config.yaml
d_model: 512
n_experts: 96
d_expert: 96
activation: "squared_leaky_relu"
moe_layers: [1, 2, 3, 4, 5, 6, 7, 8, 9, 10, 11]
routed_scale: 0.333
init_std_router: 0.0371
norm: "rmsnorm"
norm_eps: 1e-06
optimizer: "adam_atan2"
Below are experts of layer 6 (counted from 0) of a mixture-of-experts language model. Rows are named router (the router's row for the expert) and show model dimensions 256-383. Each number is 500 + 50 x the weight over its row's rms, rounded and kept within 0 to 999. Numbers have three digits each.
Before each expert's rows: a language model's description of what the expert responds to. This comes from a sample of Wikipedia text that the model never trained on.

# expert 4
It responds to: Abstract activity nouns. Nouns naming fields, activities or domains, often after in, of or the, such as education, literature, training, painting, comedy.
router:534463546573578513424606494496516466503626414526461475457527481518455533551521573494546493512528499611435511593490463491504494478525470319488545417471552506400548487438539516583467507568457537534530453511516483390507464513526543516512498570473522471521425510531539395501509412491528378554589506511484523471517553511454478527550494575492483539511467482446531498491551516544497518544619

# expert 6
It responds to: Credit and release verbs. Past participles and linking words in film and music credits and release passages, such as directed, produced, followed, released, and.
router:577513516437550516563665536451471520543597551550461367603550500567545539538591470466524566438514474639494504482517510511525422467487438516466496533367501505565561559474466405486527383542461474446528514562415506455433570457468548491526483537420428592518415476470472422474573480558498423483496590436475455574436541588500482487473502586511507464512413477470563479547549556579449557555586

# expert 45
It responds to: Music listing fields. Section markers, blank table cells and infobox field names in album and song articles, such as Label, Released, Length, Track listing.
router:552542548505559464495531549483486433476487663548395483535571487541501482531499420478534542505419486507472521514643560534573527371517456465512569514455493529465468499448525575559502475447415499486507523494486567484524543481486581447530490420428480512481365470459516486443481597491529516559517464465450429541544562427615437531521568471348514486452538522497502449489517585463421532584575

# expert 33
It responds to: Parenthetical contents. Words inside parentheses just before the closing bracket, such as born, aged, loan, remastered, overall, disambiguation, and abbreviations like NC.
router:539520476561536496491505572564515540542565435455502471542503533467413572557583544505535592539437493544465546499553561481564458587511447525432457452459536487570531535512491499524461521517556479517519538523488478489553441436475554479472481506450456558506418554551468497474462461511530479586504479438527521493541525432441544520578532604530494503530497462484457546521509443468483434490584

# expert 9
It responds to: Indefinite article, noun phrases. The article a (also the, A) and the noun right after it in descriptive phrases, such as a stream, a romantic comedy.
router:540519490519500357514548510447439436493527528422547414455542476512466544517610546548573544483508590581506514565592535519548557462457428518526469435499552479526507512393495481472530491513502479559521584474438595447446492388560630538529553540484475506421456436460425482485567461460560499480503498463503511485567536347470482546428572503433589436432477561475560472441596509551461562577545

# expert 20
It responds to: Line breaks, dates, in. Line breaks ending infobox fields or list items, month names and day numbers in dates, and the word in before years.
router:546518539464502457490591541411353487534477488512499541425494552558569493531532557510537620576548429502402470499492528540578363413502498596545446453449468503462529416374492461466502603563436544449532507460521571341511441452527566510539535500408466446527471591479458509444537495536598495504513438435544515517542510421488528574504509540495548451424488537554465474473469594502482545518516

# expert 38
It responds to: Biography relation words. Connective words in biographies introducing people or roles, such as as (a role), wife, brother, named, appointed, Spouse colon.
router:566493501501506539504676538500426472533493584450488472538541495518474484493608602418480548516548456524517549528428493458546504489540458507517555426432528519464511564428451534509431558580417520516576514453469357463482547465480564491484523587378490577498574556523449573503466505478492434509422490422525538466509441464454527560558570463471483479509504507516512518474471650493557497553518

# expert 36
It responds to: Modifiers after articles. Nouns and adjectives used as modifiers right after a or an, such as railway, television, comedy, computer, off-road-oriented.
router:536501531538517381489493538497427458519502490545481440454468395441437493614475505570520480490545414565445514512519483538559427452473453469560513469464547520489576518502541537441507511516428441538524527463460589454531484447452572489533526497520475521473476441509445545447591454509510473495516532474542526410534471378488554461419532473472517452526516573511520473473506497496476532492565

# expert 18
It responds to: Expository function words. Function words and hedges in technical or mathematical explanations, such as the, of, to, if, using, function, usually.
router:587531596383545477530553520526399487527599446505554464482508451530457511473517523496535554472493501471460463572589529541591481458534488606544573445482591469497573501440598526468504599569493446515508509485508533440607545552476534448491522481455492571455468498488464464442445527398583518548495528483483496440510483478475459503523522565472502544464504541409487414482472597437519493548604

# expert 28
It responds to: Sports table headers. Column headers and cells in sports tables and squad lists, such as #, position codes MF, DF, FW, win/loss columns L, digits.
router:465502555554509431459586505472421425448453464542454463549525443520498529497581494588468515460485501554529517553477601531537471478525502518487465562499522412491509576512517572471605572474437430490481529518515513415516557369475542536625501501433437518485443541522496457453498464528503584624502531417596478533479480509495464562468574467497573515528515548567465571534457577515556552520548

# expert 57
It responds to: Football tables, stats. Table pipes, numbers and position codes in football and cricket club articles, such as MF, FW, DF, League, Win.
router:447507517520529489474560472443454617533491440466479427463489491539522462480518452494488547487469510510496496551539533567527524437511454517426498544551592507554517534497532516437460482501457321459518510487516499435525558512520528529590430454470491428424508559494493453547453377546545513591460516450569437506444454443447476555445645529473532503494480563541530550491448506414506533488538

# expert 10
It responds to: Architectural descriptions. The article a and material nouns in building descriptions, such as is a Classical portico, brick, roof, stone, steel, wood.
router:586404458393516416523595479494449519475547504489516389544483440465517473578449591610445470521426497485471467517559509458550379455519430436478492448473538485487449586459530567504492487535377464470528597405480424343544463451521627547574515485450477521485449519454469431496507527538611519557471522511538455463515609443494384494484434467460518449506521605452548473479505525462439479564556

# expert 60
It responds to: Abstract head nouns. Abstract nouns and suffixes -ation, -ing after the, often before of, such as assessment, reconstruction, classification, development, population.
router:589524492399534476411419601467469504453557489543427464537566458510420465608471483485481529503513418533491478639573501506534486478506592469540467402391480420393554516434504512532516437491487595548566440506507528414517441497523574534461473514480523527505484582524462517499437435444567452483388446535550559469521466522502516519583503571526519587586551457489502530537446661514569497489473

# expert 11
It responds to: Subject nouns and referents. Head nouns after the or this, and the pronouns it and which, such as this period, the season, It also.
router:544485473412531469520505528507352508577561457562487514540480468560549514521427548523547559512478476611457521552478444412669368552524500532516529402490424464474604532412434505531497498540539510545522494544503471396540546458479557439500514484406456594497398578548460533485569544491559460483469501519541549474447447505505485558468626520538465513499507586465478482515573591489515545482578

# expert 53
It responds to: Evaluative adjectives and adverbs. Gradable quality words and their suffixes in critical or descriptive prose, such as high, well, greater, increasingly, costly.
router:560545531465559440520579459456411501488592501523506484556524533598577521608537576417558423494474511595514464540563492491641491449537451520465508465493507457533536518433479482484414570581500552487475508478522508478468514494490516594541487496446506530534424585473441554454497514519525581505459519473527454485551555488518507445496604567450517529497551550305441433514537481523465530555555

# expert 55
It responds to: Line breaks and markup. Line breaks, table header dividers like |---|---|, and of after office or university names, such as University of, Vice Premier of.
router:527540484466499513449539478483491475476585463477500514495518486535447399490478549490507547520528427583434509598589525515542500388512469476438557497426485522411570528490471510475483494489452539411528486500462532480499533542609522474478511440420496574451436471499461546404491576551634456454530472405575520484498523488511445534513527517414523467416559488488477432498527573460532588507543

# expert 34
It responds to: Athlete career narrative. Pronouns, was, and career words in sportsperson biographies, such as He signed, was sent out on loan, career, plus position codes.
router:558563482469549524475573497500527559576547501551578503552576481515538518440579458537550528395481562561488504588504476570500496552398458593407516479551543404494516561462438544491435548538464481505486547535511463484516438456453498552629509584577500479477453490477417444509536441473463568570561404454504474446482553528515461421461517505435434465404525542473489522538442531496593473540590

# expert 26
It responds to: Numbers in scores, stats. Standalone numbers in sports scores, yardage and stat tables, such as lost 20–25 or returned 40 yards, plus table pipes.
router:471566515425583496540588514472490484502627481493556417552441489533545460580625381508541507590513440545479617529508567513538553496415461631487544433464466459522519570465511512514495495603447472414588488525426523449524481388427555595495481499435475545539416579561596488424511487543424517458549548447497528489459549435539466489477562557463571507407497559536522468465346632506531515585489